Below are experts of layer 6 (counted from 0) of a mixture-of-experts language model. Rows are named router (the router's row for the expert), down (a neuron's output weights, with its number) and show model dimensions 0-63. Each number is 128 + 24 x the weight over its row's rms, rounded and kept within 0 to 255.
Before each expert's rows: "raises" lists some tokens whose logits its average output raises strongly, later layers aside. This comes from a sample of Wikipedia text that the model never trained on.

# expert 75
raises: " |", "\n", " ("
router [138 123 106  99  90 138 135  93 117 118 123 134 107 140 171 105 129 127 127 106 137 103 148  98 113 171 150 153 103 133 159 159 123 133 126 169 133 111 105  90 115 104 156 109 181 102 144  83 105 130 151 134 144  99  90 160 100  84 158  84 158 139 140 144]
down0 [134 115 147 135  61 141 141 111 142 121 112 158 156 156 122 167 168 134 146 136 106 147 117 134 131 117  62 124 106 129 119 117 169  70 114 153 123  90 135 160 121 127 151 151 138 140 145 114 139 112 116 118 136 121 162  96 172 111 133  96 163 104 170 128]
down1 [151 105 150 149 117 146 154 125 126 105 137 149  88 123 112 141  95 131 143 140 136 156 129 114  96 129 134  83 127 141 114 140 111 148 140 148 172 128 160 150 146  88 101 120  69 115 115 185 127 107  95 117 144 163 131 139 127 118  96 141 135  76 121 102]
down2 [147 137 104 140 143 114 181 141 120 172 100 166 138 145  97  94 122 105 122 144 152 106 135  94 139 108 106 117 128  92 118 132  81 127 112 111 184 155 149 160 120 129 127  80 102  88 115 152 136 146 129  89 149 160 122 103 150 168 122 112 141  94  98  83]
down3 [117 130  89 114 106 139 143 184  94 144 149 155 112 139 160 142 139 114 118 123 153 122 148 142 134 131 153 156 121 111 144 149 127  79 187 118 111 106 152 156 143 116 121 104 112 113 111 140 176 110 115 110 112 135 127  99 142 139 116 149 146 129 116 122]
down4 [ 98 123 126 172 151 128 114 126 128 159 117 125 146 159 139 142 115 141 105  98 139 141 144 143 159  99 135 132 117 160 138 147 127 103 141 150 122 174 121 126  65 159 142 111 130 110 104  96 149 142 107 156 118 139 102 207  94 109 163 131 131 163 128 186]
down5 [144 117 139 135 129 122 105  48 127 117 122 108 139 103 118 135 113 112 134 115 106 159 108 141 138 142 139 126 151 119 120 150 141 131  97 136 117 149 116 114 119 119 123 185 177 140 135 113 153 149 146 129 102 123 146  98 147 120 106 124 153 137 109  95]
down6 [124 144 120 106 128 161 138 129 115 126 156 135  87 117 155 119 144  96 129 101 110 115 143 118 129 116 108 194 119 148 170 113 100 125 129 122 122 135 217 161 153  82  71 133 104 115 104 124 140 118 132 158 133  95 109 108 124 128 135  86 170 151 138 127]
down7 [119 166  95 131  98 131 139 161 174 131  90 103 101 136 136 116 145 155 171 147 117 170 113 191 116 138 126 111 186 130 128  99 122 104 129 123 141 117 155 144 169 146 103 116 130 116 133 139  71 104 122 107 133 125 102 127 130 128 110  86 136  92 124 125]
down8 [160 116 181 128 121 161 131  85 118 128 134  89  94 100 168 154 134 129 126 154 123 159 101 164 126 134 124 117 123 101 170 120 141 141 131 132 149 148 124 126 139  98 106 139  75  95 119 110 116  94 127 185 130 137 128 113 130 120 147 144 127 105 152 151]
down9 [139 115 107 143 146 126  82 158 159 139 127 135 150 120 119 109 134 133 100 121 135 131 163 144 113 133 164 159 152  95 161 113 109 116 157 155 136  95 124 152  97 111 132  95 149 127 149 126 119  98 142 141 125 107 167 114  93 129 149 150  87 110 133 136]
down10 [125 103 153 149 115 167 115 152 178 111  95 100 140  92 127 117 107 169 130  91 112 124  64 154  97 144 170 148  99 130 138 128 162 114 106 122 145 174 105 186  94 132 190 146 116 139 134  84 122 102 102 163 121 164 142 156 126 136 114 116 122 165 141 157]
down11 [124 147 136 136 133 139 134 151 103  92 166  88 104 102 146 131 147 123 140 123  87 121  97 189 108 111 147  81 121 130 137 111 114  65 155  93  98 110 161 159 178 123 117 135 100 138 146 166 102 146 159 130 110 145 143 131 134 101 131 107 154 137 108 115]
down12 [124 171 106 130 191 138 134 202 108  99 104 128 138  98 124 123 124  96 153 121 100 125 100 149 128 147 144 141  98 120 159 175 134 112 164 126 119 100 138 104 113 107 121 157 131 157 113 134 121 152 159 125 143 117 143 147 119 137 137 152 150 131  96 173]
down13 [176  79 178 182 139  82 150 133 110 122 129 130 134 109 147 140 134 144 111 114 131 128  84 117 144 167 124 120 140 111 114 109 115 151 136 102 126  89 122 148 141 114  69 143 105 102  95 131  73 133 153 148 103 118 144 133 144 152 172 150 100 123 141 115]
down14 [120 123 124 113 152 123  83 166 126 107 150 133 141 127 126 114 114 155  96 153 125 142 121 131  84 152 146 169 109 112 113 162 170 122 122  98 117 151 100 127 128 117 163 136 140 134 151 124  85 107 151 154 109  94 101 159  99 142 140 149 158 111 164 128]
down15 [149 161 138 131 123 159 163 146 145 140 114  87 100 148 150 130 156 134 160 149 128 125 125 154 131 136 132 177 121 153 102  89 155 127 138 141 107 143 129  97 145 142 100 146 110 118  90 149 133 125  83 130  85 104  87 132 108 102 103 117  93 117 147 134]
down16 [137  65 137 129  95  83 121 108 122  99 135 154  64 112 143 111 150 140 132 138 160 127 116  92 114 127 138 133 115 131  99 106 127 123 130 140 143 140 115 108 136 137 153 125 111 111 128 101  89 119 146 109 116  91 116 166 127 101 169 113 129  82 119 143]
down17 [ 86 125 141 181 104 109 164 116 138 134  77 120 142 131 132 130 116 138 130 102 140 115 124 121 176 116  89 123 164 161 146  55 148 136 161 146 151 125 134  78 100 152 119 133 111 108  97 119 138 147 117 123 103 142 112 117 152 124 130 136 162 137 105 115]
down18 [123 127 134 179  83 129 182 123 120 131  94  98 104 163 125 165 165 149 157 118 153 123 106 172 165 100 119 135 121 120 133 140 146 130 118 109 140 150 136 160 139 130 166 151 121  86  82 161 137 124 108 108 135 151 170 111 177 125  74 100 124 124  90 125]
down19 [109 133 124 122 114  96 142 147 135 108  98 132 133 170 136 147 118 159 129 156  82 129 109 144 132 172 153 101  92 112 116 105 119  71 194  91 144  97 135 115 174 149 151 164 142 103 147 152 124 131 159 115 180 149 136 113 118 156 148 100 165 107 149 142]
down20 [149 104 108 132 134  84 117 110 141 136 124 122 111 103 155 134 127 141 135  89 128 119 115 112 135  94 121 156  73 148 122 129 113 133 156 131 102 112 173 139  95 174  99 105 131  98 105 128 120  89 122 137 121 119 116 160 124 112 121 114  93 140 156 160]
down21 [138 126 150 113 134 162 121 100 128 103 150 164 137 158 126 141 131 109 109 130 135 120 145 156 122 136 127 155 126  98 150 143 176  92 115 157 122  90 101 140 129 176  99 168 110 129 161 172 138 119 108 104 136 114 133 114 152 110 113 114 110 129 164 132]
down22 [ 91 147 131  96 116 111 154 179 141 109 148 181 116 147 187 124 123 131 159 100 119 104 161 114 115 109 170 102 109 114 132 114 106 115 150 117 126 140 147 174 113 122 126 102  65 144 121 143 145 158 119 165 108 117 117  97 122 176 118 172 111 143 132 138]
down23 [137 123 111 169  91 136 191 119 137  82 143 110 159 106  99  99 136 120 107  69 105  73 106 123 160 121 105 109  87  97 143 126 127  88 150 180 127 126 181 131 144 122 136 142  87 103 111 118 139 162 105 149 118 129 141 161 139 106 100 119 136 132 117 135]
down24 [127 144 119 121 120  62 139 144  85 149 111 143 115 113 133 119 130 139 130 139 125 127 118 135 138 142 165 126 142 152 109 104 132 145 148 127 125 114 160 107 117 162 175  79 148 188 152 140  77 116  78 104 152 114 117 126  94 126 145 125 128 138  99 145]
down25 [141 149 120 108 124 125 131  97 127 122 113 121 158 131  95 114 141 112 168 139 143 120 122 117 153  99 103 123  77 139  98 157 133 172 132 127  85 135  98 131 163 141 170 162 175 132 110 104 142 104 154  91 152 128 148 110 132  83 122 105 105 111 148 129]
down26 [143  97 137 129 145 152 128 108 167 140 103 133 110  79  87 108 134 108  94 124 111 126 125 177 135 155 118 169 120  60 110 133 100 123 133 100 152 114 127 127 167 129 141 141 175 144 127 130 104 163 105 167 112 159 105 130 141  93 135 104 146 126 119 115]
down27 [118 120 164 111 140 125 146 119  93 120 125 168 130 170 115 131  86 134  99 138 110 127 157 130 119 112  74 153 100 171 127 147 130 164  88 107 132 103 114 122 109  93 112 103 105 115 124 146 112 113 101 109 151 164 178 175 131 142 127 117 193  91 124 125]
down28 [148 113 117 124 140 131 140 124 124 143 144 135 163 151 118  96 121  97 111 144 121 100 163 145 177 120 119  93 117 133 191 149 136 116 124 114 106 102 152 133  96 117  98 188  89 130  58 149 162 115  94 127 116 131 163 125 129 113 109 135 133 101 103 110]
down29 [121 136 146 123 110 121 117 136 171 130 130 124 132 138  60 158  97 142 158 142 113 151 108 143 130 106 116 105 106 145 106 148 141 111 184 132 112 103 158 131 127 104 106 115 126 126 126 147 132 121  99 131 102 171 136 137 136 113 101 178  85 118 138 143]
down30 [144 140 103 151 118 103 104 137 110  79 124 135 114 130 154 112  77  73 138  92  82 104 139 110 156 130 184 109 129 118 121 128 116 111 183 138 115 157 139 131 145 125 153 110 102 136 100 120 148 133  94 109 150 121 113 115 154 129 129  98 160 126 145 136]
down31 [118 134 144 162 164 133 116  98 169 160 138 114 120  62 170 135 128 138 155 100 155 129 126 107 120 121 145 140 103 112 157 162 140 108 134 120 139 131 140 128 107 151 148 129 118 129 109  90 163 134 131 106  96 107 155 187 152 108 162 134  95 147 127 151]
down32 [150  95 121 134 123 133 136 149 102 109  91 137 136 113 174 147 117 130  99 146 121 100 138 136 109 152 173  84 154 186 110 116 124 116 156 159 137 110 105  94 107 140 152 134 123 143 147 120 127 137 136 127 121  96 150 150 103  94 128 116 133 139 104 135]
down33 [158 131 125 158 110 146 122 100 150 134 137 112 110 115 143 170 127 119  90 107 155 146 112 142 116 140 124 106  95 156 127 146 119  99 118 131 111 161 135 114 175 166 154 149 176 130  98 108 115 142  99 145 111 104 112 114 154  46 154  82 112 118 118 112]
down34 [126 175  89 102 138 134 182 140 136 148  95 149 164 174  98 116 131 138 172 150 118 142 150 140 129 153  94 111 131 132 109 148 134  48 196 106 165 137 125  95 132 136 100 141 107 155 128 133 142 124  99  97 132 134 115 136 132 114  87 127 169  70 109 119]
down35 [115 126 116 124 133 131  84 140 126 116 112  88 152 123 136 103 111 156 109 120 111 135  93 127 135 157 122 124 118 125 153  86 106 109 109 176 139 106 132 129 128 148 101 132 148 135  84 126 128 105 166 154 105 139 117 123  99 151 129 121 172  81 130 123]
down36 [100 127  86 129  84 138 126 121 137 158 163 112 125 166 127 156 103 124 120 140 158 191  97  98 157 144 118  91 117 169 140 136 108 133  79 170 107 127 126 115 114 104 123 102 149 133 134 119  79 137 104 124 144 102 111 171 149  95 128 106 123 116  90 151]
down37 [125 128 109 151 120 136 117 117 112 113 161 132 117 128 135 155 139 114  96 133 155 100 143 164 117 101 110 164 120 138 128 174 108 131 122 137  51 140 132 113 106 155 140 136 114 139  85 143 148 130 139  87 178 113 105  90  85 133 125 129 147 138 144  85]
down38 [136 128 101 171  86 135 155 136 147 104 117 156 114  85 149 141 116 126 153 154  92  87  90 138  81 150 146 137 127 161 127  86 158 116 134 135 145 124 145 141 140 167 157 141  96 162 145  96 129 126 118 136 136 118 140 144  98 116 123 103 106 143 128  87]
down39 [164 129 184  75 142 136 160 100  98 120 181  93 183  85 147 103 155  90 100 105 153 154 114 137  68 155 106 136 132 130 133 144  94 133 144 128 157 148 102 106 112 114 131  97 107 145 125 109  90 117 125 145 133  98 158  83 135 140 139 140 128 126 109 155]
down40 [153  68 183 159 146 101 108 114 104 151 100 139 133 144 157 132 140 110  98 110 140 141 138 149 139 136 128 162 142 137 161 103 107 131 139 142 152 147 130 147 202 130 111  90 110 109 144 141 131 145 152 109 109 119  84 132 163 142 153 105 177 117 124 125]
down41 [ 65 148 135 122 130 103 153  98 101 124 110 133 124 120 134  89 135 153 131 132  92 108 162 152 103 132 163 147 132 108 166 138 136 134  93  91 136 123  90 111 172 114 123 157 120  94 173 123 123  88 165 147 154 120 131 103 171 136 156 103 148 107 139  83]
down42 [156 124 157 139 120  95 153 121 158  80 136 123 126 140  96 138  97 154 128 117 109 137 154 135 136 167 153 138 122 144 126 151 108 113 109 148 115 115 149 124 137 164 143 109 143  96 141 184 130 128 118 121 135 154 148 130 107 112  97  89 154 143 109 108]
down43 [133 120 106 134 104 123 135 115 176 122 104 153 121 126 150 174  93 131 138 168 137 152 130 127  52 142 113 117 138 149 106  94 110 125 114 174 146 110 171 146 134 150 107  92 113 117 156 136 106 104  72 129 130 151 150 137 114 112 125 137  96 153 126 151]
down44 [ 82 141 127 135 112 149 154 146 167 132  83  89 127 150 166 129 144 131 102 107 143 149 102 152 125 114 145 108  76 117 135 137 155 185 133 147 131 136 104  94  95  69 150 103 105 140 113 119 150 144 118 104 130 157 130 179 114 121 139 142 135 123 129 140]
down45 [159 127 121 118 136 121  85 123 154 128 123 125 129 116 117  94 156 134 173 158 117 154 125  97 142 142  81 112 150 172 141  91 110 166 124 147 142 132 122 119 130  90 101 129 127 115 131 137 133 109  94  98 110 167  91 134 104 116 103 156 138 132 108 152]
down46 [139 146 125 134 154 140 137 167 151 143 115 108 147 117 154 126 110 132 135 139 148 116  98 119 123 137 137 103 142 117 133 113  77 166 135 109 133 121 118 126 122 109 162 123 151 208 134  72  96 140 154 151 125 133 171  94 142 153 112 157  87 143  87 108]
down47 [ 81 151 150 183 122 142 146 131 168 110 141 118 180 135 126 124 128 144  92 126 117 116 129 149 103 124 100 151 132 118 118 155 148 137 161 144 125 124 100 113 124 123 146  99 114  99  93 150  98 110 164  53 152 175 103 139 126 136 171 151 184 158 133 133]
down48 [114 144 105 107 160 162 126 121 100 132 122 170 144 142 117 103 126 145 108  97 145 125 120 121 104 160 118 160 149  99  75 115 128  94  84 105 121  98 143 123 114 120 148 128 158 140 134 101 128 142 107 142 128 101 105 149 105 109 106  83 113  70 108  91]
down49 [166 119 134 178 140 131 112 123 161 141 117 123  98 111 133 126 120 158 129 109 118 128  83 151  63 123 106 150 111 141 161 104 159 104 142 159 117 104 112 140 104  92 145 146 130 103 111 118 148 139 134 153 157 107 134 149 129  86 104 118  90 142 142 130]
down50 [110 139 148 133 152 106 111 109  88 129 143 122 148  98 131 110 127 159  82  94 120  88 136 138 113 102 149 124 188 124 144 143  83 113 151 118  86 107 108 120 120 129 128 148 148 111 153  96 126 165 137 138 111  88 124  81 109 146 152 158 117 135 152 147]
down51 [163 117 127 145 103 118 193  98 125  89  96 106 163 127  90 123 109 106 161 113 131 128 120 156 145 130 118 133 100 162 136  88 149  86 137 139 125 132 117 139 142 107 132 170 116  94 149 136 160  99  93 101 133 140  91 147 177  72  75 123 142  64 143 120]
down52 [107  87 108 140 164  99 127 116 143 128  94 192 130 146 101  88  92 132 148 117 138 188 143 151 138 139  99 133 127 137 135 109  97 101  89 112 159 137 142 150 146 138  81 122 128 119 115 110 140 157 134 130 128 133 136 129 135 115 137 120 139 139 103 149]
down53 [ 92 140 120 125  96 139 134 136 136  87  92 163  88  88 175 125 143 107 133  92 148  92 126 149 124 139 100 177 100 138 127 109 163 151 122 104 117 132  91  97 116 118 134 126 116 131 107 135 107 107 141 143 153 129 147 136 121 147 118 127  93 141 142 138]
down54 [163  93  94 146 143 158  82 143 135 113 139 167 117 153 111  83  89 137  99 145 161 157 149 126 126 117 146 146 129  84 168 147 156 104 149 134 155  94  96 109 125  86 111  79  99 126 119 115 124 139 135 120 136 116 152 149 116 158 136 118 136 146 146 155]
down55 [ 69 135 128 109 105 151 169 120 124 108 109 142 107 139 120 151 163 135 138 132  92 141 116  82  86 154 128 128  89 155 138 141 167 169 128 181 118 104  83 118 132  91 151 125 113 137 143 168 117  89 153 110 167 133 102 130 135 131 124 129 160 132 122 145]
down56 [ 87 148 122 155 138 124 137 117 101 121 138 132 129  74 111 155 130 134  89 122  81 162 114  86 118 117 136 138 123 143 112  74 115 152 124 133  85 129 146 112 162 103 120 145 141 140 125 121 118 149 123 165 134 109 114 111 109 166 136 128 134 113 122 141]
down57 [104 132 153 144 132 129 128 118 125 137 115 155 145 202 147 119  70 128  91 133 117 130 113  97 130 141 108 146  93 125 114 159 178  97 122 146  90 167 124  73 110 136 116 136 138 110 142 100 130 148 124 136 122 146 161  95 159 155 112 141 142 137 104 150]
down58 [129 136 142  91 155 132 107 172 118 139 179 104 121 157 111 132  97 128 119 150 125 167 124  89 114 163 107 162 130 146 103 146 116  69 149 119 173 131 159 123 121 127 103 127 116  92 210 146 140 160 162 123 142  96  89 103 146 127 118 126 179  97 143 120]
down59 [ 97 125 147 112 126 105 102 105  99 147 131 136 137 139 152 129 136 142 111 130 128 128 112  84 140 127 144 123 124 154 139 143 144 129  93 132 158 121  90 123 106 165 150 116  96 103 152 152 172 115 152 128 131 131 165 141 118 131 124 151 116 120 109 148]
down60 [150 106 116 131 155 114 135 133 123 152 152 100 162 108 100 153 102 143  99 107 139  93 156 153 144 110 150 104 144 132 136 173  82 131 134 113 118 121 147 171 123 108 141 133 137 154 129 109 149 114 148 140  87 173 109 108 112 195 126 172 141 102 173 148]
down61 [129 136 110  95 149 101 114 148 126 150 131 150 150 147 123 163  90  85  69 158 125 105 129  79 157 124 129 114  99 109 139 101 113 114 134 127 166  95  99 144 158  82 140 123 131 134 131 146 116 148 178  94 157 119 141 102 114 130 134 115 147 136 112 157]
down62 [149 150 112  88 129 155 144 124 106 118 142 122  97 132  96 174  99 107 126  91 111 151 121 166 148 136  87  84  97 152 104 151 107 119  94 120 110 156 172 112 118 109  93 119 161 151  67 121 147 143  95 125 122 124 141 131 143 159 102 127 129 152 102 117]
down63 [ 87 127 123 103 112 111 174 148 121  96 123 126 145 123 140 160 141 145 146 135  91 123 125 157 135 123 191  96 156 141  95 143 120 124 142 127 114 105 103 111 109 162  84 122 129 145  98 160 118 124 146  96 132 125 147 148 103 124 123 120 109  79 102 194]